python train.py --d_model=320 --normalize_top_k=false --n_head=5 --qk_norm=false --attn_scale=0.125 --init_std_up=0.02 --optimizer="adam_variant" --warmup_steps=312 --dataset="wikipedia_en"
Below are experts of layer 2 (counted from 0) of a mixture-of-experts language model. Rows are named router (the router's row for the expert) and show model dimensions 80-159. Each number is 128 + 32 x the weight over its row's rms, rounded and kept within 0 to 255. Numbers have three digits each.
After each expert's rows: a language model's description of what the expert responds to; "mostly gets" lists some tokens that are sent to it at least half of the time. This comes from a sample of Wikipedia text that the model never trained on.

# expert 11
router:176150104103116128150123176110141156124112097085179176104153177079174076140093162095126119135167091151127162108160079126111062109103139131074135152083134131127131162078198171159111083123146158154144163172071110171100108090194180121076136096
It responds to: LaTeX math pieces like \omega, minus signs, dashes, open parentheses and pipes in lists, plus meaning in etymologies.
mostly gets: " John", " −", " —", " ;", " Sand", " Eastern"

# expert 3
router:173152098117087129155119168100157154130113091087178177097147178078180075129109157114129119160166092159112158099180077117137078130108135119074164144099127122120134186077173167157108092112133140163140176179080111174143117090182182125092150088
It responds to: Pipes, line breaks, periods and small numbers inside wiki tables of sports stats and election results, such as |, 0, St.
mostly gets: " re", " O", " States", " Win", " Republican", " Re"

# expert 6
router:158129136184128130110146139101157149150157155153103127101074115183093154183116099149122099053090181113105171107055118158165175128173141161129093098135145158101185125147097120086151120121135062123068098148156122081091159113143120140160100128
It responds to: Prepositions introducing a phrase, especially of, in, for, by, with, as in University of Chicago, Known for.
mostly gets: " in", " ", " of", " for", " with", " at"

# expert 8
router:182161083124119124156138186106155161122128079087183155128148179072172067122097159118124115153172079166118149100166082133118076130117121124056150154088139148118131166076169185138093102121127143164164155162071115163128110080194185111073140089
It responds to: Commas, the, and line breaks closing sentences or list lines, plus common nouns after the such as body, medicine, October.
mostly gets: " dis", " J", " Paul", " man", " f", " o"

# expert 5
router:136069172115118126150128154107128111163163136133098076175183155094109156134135101102145168130170117201104176153126126085144067087104156142143137125105142118142111142121160150188092128104085134115158144144141150064140087136161089142081073199
It responds to: Ending fragments that finish a word or surname, such as -ing, -ers, -ley, -ly, prov-oke, rem-ote, not-ice.
mostly gets: "ley", " York", "ain", "′", "ey", "land"

# expert 4
router:085070099124099107120109118193088112100100110134077084113114144207093155125155121138147134135088153100151096084173138163149152138147129118131141150165148123120135152145105042115144178171123174114144122086183121089135124145110000125180167097
It responds to: Opening fragments of names and Latinate words that later pieces complete, such as Const-antine, lect-ureship, Mag-istrates, diss-idents, V.
mostly gets: " V", " l", "v", "V", "av", "oc"

# expert 7
router:180151101118107145156126187118175161134106089085174171121136171075171066125104138085134115141159082172123150102164080101124044115108122124070150143071113140121133143082184167138096084098127158172167170189081121147122109073184179121086152087
It responds to: Commas, periods, paragraph breaks and pipes in numeric tables, coordinates and lists, plus some place-name pieces like River, Hill.
mostly gets: " Sh", "H", " River", " She", " Thomas", " China"

# expert 10
router:176157099109106123174134170107171173124109084059176186117140179076178066112124174113109116137170088155118149115169099124113065124093130128075142166090116133133130150083174173154098075097139134151172164178083102166109111078184179118096145077
It responds to: CJK characters in romanized titles, heading line breaks, table percentages and numbers, and years such as 2026, film, Valley.
mostly gets: " film", " No", "ub", "amp", " ===", " Yes"

# expert 1
router:049144162129167120116136066101125099125158148136071122156107106225123213095131135122084144149119211117158108154123157124136138114126121135175116096161131122165115090181111059132174133149126121063152129109198125154168143172072035117123102186
It responds to: Common auxiliaries, quantifiers and verbs in running prose, such as had, were, not, first, two, other, few, make.
mostly gets: " had", " were", " has", " not", " one", " first"

# expert 2
router:111155130106120144098115065124122126150081155149094099124164057124101149116145125163147111131122179097086114179076145101061174151116104090124148160181081101088113089139128107101101151067158108113075113091132166150090125199067021143146111107
It responds to: Year digits after a century prefix and calendar or place nouns such as 18-01, University, years, County, province, northwest, March.
mostly gets: " University", " years", " School", " year", " km", " 2011"

# expert 9
router:174138083134106135154133170094148164119110101090175173125144163076174069134121172121133104134170085157110157109186077133125080136103120134070159154087138133151124173070178163144092098115149152167136156186082115174116104079183184130080165081
It responds to: Periods, semicolons and score numbers in football and sports tables and player careers, plus word endings like Intellig-ent.
mostly gets: " so", "He", " As", " country", " politician", " Country"

# expert 0
router:164157099129110133150154161104167155127140086083177153099124189074185081120122151105118109138163088168128156096181081124126074099114114135079173159103122122138118163078185164158087092101136156163140135192077109153103102089188182128088140094
It responds to: Capitalized initials and fragments of proper names, in table cells, biographies and species lists, such as C, El, USA, Hapoel Petah Tik-va.
mostly gets: " C", " El", " USA", " Man", " My", "X"